Weights of a small mixture-of-experts language model, trained from scratch on English Wikipedia.
Size: width 128, vocabulary 8192.
Below are experts of layer 4 (counted from 0) of a mixture-of-experts language model. Rows are named router (the router's row for the expert), down (a neuron's output weights, with its number) and show model dimensions 0-127. Each number is 500 + 50 x the weight over its row's rms, rounded and kept within 0 to 999. Numbers have three digits each.
Before each expert's rows: "comes before" lists some tokens at least twice as common just after its tokens as in all text. This comes from a sample of Wikipedia text that the model never trained on. Tokens count by the router's weight.

# expert 45
comes before: " ", "|", "\n", "1", "2", "3"
router:501381505559507568494566616469442490531538465553556530443563463458488560444432548466504526463503473552466462499461537466470431478514451519469456402453527510522418437548425539561434569533448470427484546448564527545421616442451577484449481525420522499459520488517573551489586511491544599410515611631506445450450503458509481445520520498495558518513605444496482520475522529492513478453514
down0:454443480468497484500588530466497556493599529548493498460473388565483419378419509502489431488579427561424458489557428509508513552448499540567465499490575575502575536476538479478522548612478495527565482517589463502521492459444490454597532501470455527489505552473520509553555479527391499541494385514516435484504616511473478479477567529585618511465435537490579588510559458463448510523493
down1:537502525456501490473441487520481495523462498548556558502512544526425525407448560585482556485477604459588561524517547416473469498543483529472427533392481582515487464538469465551477549520516539506526524559518581596569632495486542405508566582486502489464520489463485490454445508507581471456437554577500542494575439492537543554477416470433403608480504524534453551455525483472463341512463
down2:462443415539587603434557481519474568502433496482494542478504548514505462538465607515500472504468528457488510437534448564529571528429547351507513494508495468483413500500497484566570406609453454587506563450474479510575498529487484432584537458526455545454473560505479527554469420479535389562445547502488490524465493575470498544555480483485386496529535363476507524417527509467553583493542
down3:467415461546514521444543517554520556499475436487426489474549496464496467489504498421549484436496444484480445454465496531530502479579490502593519455485543546466472560399549540411508543440437542428515536567546621517454576522492529491506525517487404515535392494562561549537575460501590476442621482375501476548514528412469486565510613478495471422506508422538562547500401459533512414508503
down4:523528538555570449463526469528432463524489502498467518510565462419441537314416543443452693612522531406501500499534512572547429438494511487525499534434564465481486517518563539536474527520443535492494461503543530530520460529557485593532519508503524491532541497526513427490490530448493459479582532499470533439538435503490494631449543461573537523576467449465510438393528491532460549486578

# expert 54
comes before: "\n", " ", " The", " \"", "-", " In"
router:461503497450424613548478503507529537490466483569478647486539464420508420453504473455491473498412554531520492558503517508466478567490489399459419550545466523578483585515502415544486563515403536468510542556498585471569442504426476398498475398556608505540447561530566519430484457546543490413533386518501504485506478491434566493494527599527512468507412478498574452493475540521458560483507
down0:477525539450473484496509504547525408456439511525493503473445394421499546459494540548467592475465460426462622641457526541490487445540498554520522528570402509541479509505588460406514536565451520415519521531413470469442506416543473470471551534536409466439509504504507639528555502584472462480567455460439544472574442481602462424517568543520417514463492519476482549503485550436462520495529
down1:607529512500474477543428453457459573513479479474422538583476498560462537438457476579414436468494437522562498594453521513485486396562503564463547533493504487476550424494482486521499472537488409433439518415594596531523549427509574581427521454392567539499504515436441540531492490531493585482491425555534550574381523510537555440449448456468465471525477524523556534425505413523557511507525
down2:479466501472484532493464512443430501548554523520543475544556513577621503437526541623524478461408511581490501419516547481464495477456494471448447574444512574548520482555512430527463582497554523609485382506474538448471398527489502488509561390547507494525440464547555417502425486456601482519549540568475460478586415451508475529528464424485559511575470400455454429447514515534552558490515
down3:486568467461602515488391510450582414451478449433483561407499469542432456454420470441504481591503541483538496446529536495508527555516459411418374515550493422470442519430608474428488545503493459525490488536477524504531464533581502495513562388496497532575490528444541506529561531542489557465533516469503573460492431491507598493472528463549526461464511443494432469391562582461486595533430
down4:509495463580529523536473483519499416416491458538528480638581410552459483563584422457625506546496584483373479542585482530476471431555490566484534537495498477553445445563452514466556537445525491475598476512533519534465515611550575429485532524483478495476515425454551497533471398468495524390562536531524515442541429472556516472405464490501475465463553464490451504503584466475453484566528

# expert 22
comes before: " ", "s", "ง", " X", " \\"
router:431527400476524417498527516571446545492547418501554548497513517525460500432422567492442500493469440631542462617508530555410531399510458599496514436561586423521479484507509498495499527518409511545465571454478543443444529478450551521442532517449539526458610531432557567418484494500489438523513523476550452526486586526471465439534483450515584417460536461451502547416534507511525530570584
down0:503512509572519500488619433475514570585459491514507512482459486538643576498506538538479549500510413500519502492400493458536422439504481466498519534458498557536505489479540424482459527465555534477623507506501511507434461457481445448453483430421528553615500468518526411562400365417381533634488453490499460504552515521494521454473459552528520519515519485593416466532493564529512561504461
down1:538444433524447525503454534522477478484513444511393599466566525564464480410527478561457471480545521490451550538587502494515469620549535497505597484494519570474448532602624490537472494502417530424546577448436558496471542526513531536457623401494486523557528491535500372480460472523503478472493403506479451477461578504442511466525463482540452521499462587441504581501507471527415409573477
down2:469454506469508444503509540532496439433495492505482497559481529563514482539592453448490459458536486489531521543563470429375452532598529463491527503515448679508527553550470486542512521449483419477517499434401482436529560526491471515565581500492428508414540585478544486622535447477537418405491554584549503533437493522532498544483516566555545461467437600494481573543403521479580525528443
down3:490472461550456576557565522491463431478482516492507396506536520502533515531558365553473494516553565415462506477496451505642510424468603484480517463536545497489548494510501464440459499457535491491498515572523490571657457522411532496494547529452476523470488457524543464464577472574478516552510430523535502543513615521517445507561507476461603486420473516461494483513408411648490570506575
down4:437502475540504496525466512554511532486457442366442549404491518508535428456513583555502539449438394492489491541500515616531506595565502415491492431587527475500487577505500570568523436476523459493520512467501478526578368585559484531473472532516556517438561463532478524541526384512464450573555567428554553502416472474590527540473501398450557478455572500548547497519431520438479503481513

# expert 50
comes before: " ", "1", "2", " place", "|", "3"
router:481510467461465478447561562545493553537385420433531524570400503412531542514534503552503417483552502488477515613502496511430430491441454551504515523481550500471425445500478556481475437498531533488444567412451464587604529472410502450413576599439557536490525551530540488502451426531557492473433631497513496535560492426554601509544508521491563492427572502450499437455519510525503468504432
down0:449465375399546472472526472487494488433452508605451516455551454491562480457470571370417519442502509485509539547512492464535517470459512449502451449560511491513542527481569551495515516565529393462483519477480522455505489482565501512548444501531403571477449432383454547463585420512479514447479528399466562525420419571488468536558517498488559555447525499459469539417567508566380500591507
down1:459529465524487515562486524457388496455563557530386583410556471529559531526556456504578465617528521503550540521467598468537466532622557459458503532497383455540433506526510373559439481501508596500635526537444497496450523542561487473478499479500496523517541496471467483442497558597433458492564565453569575510504524547486489543500525513573545555429535587537495509505511536519544474427520
down2:566497526442433555526583430552502461494495564424421520539482449546450382516561526405481497439576467475439566477514518460468542511491562564450563506500373468460547522501528494498565494467388479470591498549444485550580473564518509520531512573562482551436492545443438497456543467512511462642618468461461472579492430546592470536557512511479485510510494450598509459536487535497524549434492
down3:479547576515458532571527523512532503479569539483468461523510497620522561504427471499495439578459539455497574484482456469524501514582526461557500476474456475498512468473636526552544453587480609465447563488377506508519569573474412469495560484433595441496529459626446453520499501531498540473535534511510473545471552550454548457496442456523504516578504371422506505455497483583388515480609
down4:476530568547506516562487529497488420533442494470516561503494502490452471508510493444674576456462479530518535470530488491551503454420514555467481459452576420564425490439574542482508484492433478497556525525504577541484466456466474442574381525492590479557464438545417512551538571421469522402546537569548521491346533521431526437502467553438465414515599460502508554549521452549548540493505

# expert 6
comes before: ",", " of", ".", " and", ":", " in"
router:502483486457568437525528476523513516596480549451448523390440452584463460431534540579477512542520545543483456503513482489539547530489559503462543500541482651567506549528474528433573453458543445415537434508550338486496489508525503447532445471457464539542474468571431510599485493536456429520504508465533616560544511457539518516479450480449504541463463513489441443537504543576324531530520
down0:515558447546451462488492565460535442528503595578520601598434446566486524488459379485438505409591572466436551493522504592494451490506473444482472495535446486416502433572458443476510546469524491489514590498624551528482494541446537455474523569497431498439382545572541527534470587473433549485472476538530536475451495491481488471533559463518492563531450551584575441388494486481525436517516
down1:487459481529464481532393513556481513519483498572565521426564561459505440512528559514461467487474563491549531478510465584507492434500520509517495566451484502530528493505470479448386518485468495446450473491445590624549506481593407507531400517528464547520585524528531508544564376517475472531532563435567577427418502423507521463454486513435531440503483434428506555534524499665439453452597
down2:497567436491455523590453497434453568573498448515516490457545507511508480515580390516556495572526490429559510545471457516564465551450531445433533535483555445559505454491525461475588421519486520594466546433583466616438487519593435442429459443571509571515394553530458482468434523569435493484547546508488482482520403499488457436520401501611530426524526552479466479432434483513539501454537
down3:420377497500403497481510498487549587467502502457547482445436501437493620507592458485493489525530610496552514497493531484512454509511422538473601480558513524501414472507494493493553549451538600566537476461584467428434481428549470569513515529473481559589487455529489553475559481497578437566555475548522456549506548513530469389477457585441519605498495498517434621511429475523484416556488
down4:522476458511513502549484578504531466435364424474467515555543565536487494604508460507492459541446468542547527494475433480460558496502503600532511560492541442458455581438612512491531505469528493515551455400437558488381479491521513497553504507615510466406543460495474449459555436513565422437560566538569398550419480451429451458462449445545473579571512481521522521498466434409472487488556

# expert 63
comes before: "\n", " The", " He", " In", " It", " This"
router:561460488508500534541605396456469576529477466554531545529482524510567528454432619489479342529524508539551432573605455450489524540543446530468461418477517484586506584558582546495493551501443415539503502460514510560489488482527526476425506490498419468478467546532503479521435490464517537505476442502500470510508490416489595462408584514435566357478495436530421532477476498577550539454476
down0:497618552474502491540407530517393399407539566479515497492451388462510531490578505517526516538501526493502491529551389557499441532521562477466428447444489453509562472570403485548565597528551510501462534474506478490508587539481477522519420419508420453646445593462470540500482454384492542535563501524524474465540480510495519563513473467550617443543522558552537514462520527551483519536466
down1:527512482447456507447561510471413451420361491454458423563394572457419481490532435513594460494484524476577473561541531522472492529457477502493510644561518458504565553415504536433462538505466503489492458508499457536564591516504472465468456475565461513511613594476550512453571465530439445484463434514524558526528515436461425542480507478450404552449590478402510490574485477547544549508535
down2:491496480478503427499486461473527545431482450462507509412512556529495523461463501486551483488508538472485542434500567399498460544479464518545578470599526500489446596452543436525523457509455634471494470477496557517505568550549512628515585474499419523484470481503551481475613481523512421484575447365372521520493541496478490492417469526526417527454559512538638429488538496540522384509434
down3:562450569467545525473503540543591561495454528597428595512514520497443531542510477608548489576530525556525479495552410474450580526398447508533531440483509462497493472546530490505510492410514497526452516466442443514447545440474480562432554408469558511552534469518433403464422438586543591493469474500513454474508492463458525457324448487537460489459467509579477561560536483452594438468474
down4:498471594491526447602548574473465526437460530525470427611487504565494542503574376522511480471540513421459490501418418434471553413504433457483523508441599540469427487478487466507453512480475480526643471461500519469499530569629513539573468525514532477501408491521518537499540468470564604490552585553513519456493538412457411517595461557538528496455471510575504559549494493559506473495456

# expert 58
comes before: " the", " a", " well", " an", " of", " his"
router:489521548500483503662466481493479535480534551474518545472490502478518554495410453519588563505539454529515488536538482421618499466435485504527497448473528491515457517462477509516551473565445436468443487475535491546453392493563543512500436532456573529391497557474442537516466482429399538547386442559505490479526540575392508454537486572464566377544453449454591577547472423579561524514489
down0:436486466466546539555431537541466430439532518502429426485466589481396537530592467507552406342536514548485563425446525488514482477531485468447446544481478495444661436576529463480511448508522503495542487440525523431526527584517478535491539587576521432482525465507488490585542431483595522448468523477585445484511422451588529566501459442492416447516453459530533468523480518496506434548507
down1:482447473512559508564468454522479425481578488521527570534477526501538451547518544455581543452498515535532522504524485594489568463514462474535462469508418497474443412546450507498474532535518418458549482488499479442437504444525689583551524566465530519431547576531493525466449545461492547470457448477560454516498549459551496591358443479540503618485500444477515466537524589480351428509448
down2:452571489532478427539460478594535510440416513521569397479461467575467537500513502532557530426531462574457493508543421509514562523481570450499560437517472469498491451459514474555519577482439559505476481495473546468431458446499461502490520505389387503611572537462458428494465526584557434525403527518611415533470484487480586429463450410563522533487523528481582546563502572585528555448508
down3:478509599431537560514543586505426497551510491443471458525459519419421496479467474459435494514546445501518559516494501454449487549533514560548516492503423448492414503376489472548444523461482564538467494452456455556510516583506468487464550426520516405487524477610338418547578475592440532530531466486443471490474448579452495452490415484458519482552520367564478460514452457532502526592560
down4:550548515483465490540515510553519600538536496564495460495503552406596432497556556493365581498435518460513518502568509525480503434452533592422482517438494490481513496483503538499435522448418461601516536561519607534597450551521515476425447596391502524559507473520561564459458544469547519537496468434475478476563500411467518580496494445486498495503456577529480502520479416550436397536385

# expert 47
comes before: "|", " |", "°", "7", ";", "′"
router:442516407461535415485554495573443540480550410502577550528505528505486497426423580496445488493471445622549479616512513544436520384501453615528549440548577454499497494494499514513477521494424526548440538449472528458428524455474549540461533507472529541459583520448546564406489525479491429525518527471551459529507590538483478433536473432505590432454546467445481553409550483528524517576597
down0:524517433512465566509439441554502545415489531458513508482538542542507587449545511518403600464462408557477498435458458492517533446573458466567492510441451531567495498440506489447419481529529480485466510536409424497481503525544518518413596441609431554507529558523481571497623426482504431475565432385540541486551504463481475518452454510423379493503507424448417465496511504519601483538508
down1:385461549446459460491493583537449455487462489620564470535486567528536552493444454371436397496489404555424587504473518484588436464570527488559487496442520496406496453474477556555531432478467542506470578496505467463542664584494461493482492528473533547532488508462518399456546481555437512563494522432579530475536490512444516499429463543476481535512491560527564427444489453558464532499516
down2:471505584472497434511452516573432447419545515485521490486578460482568505500548435414500570500573496487471557595534450524483573516497476469524542486520540513480519534474465509467601469549542481550610501564337516457588392536484467448435523492446492483475512508509514569556541570512436455412426406435462453512429538568535453511465441571527572458437525550564560528514580439493472478520549
down3:521492416323508512414536476511539501463550587486536465534425482553571383563495461481485460514462504532425529519476546515407446580484446469447498431476522554531542555514500441467480500525461492562549470484557486429501473516472519470538535547464551548502453462457550510424516471442524416474526452534494599482499508592563486396406574446599514464539495475555582507466578558452448483595488
down4:470516478481345416505519530454564534476443500543514569463575547516443426502450535471557422505550412488535481447584535501491499489496503496500442577389499476575518579482529495505489446407495529456525565453459475600476543517456520418431530509343537453512474457437557541423552506412460565483388455568517508600562513471492528526507493508510596439504548498544468533519480460517513473505561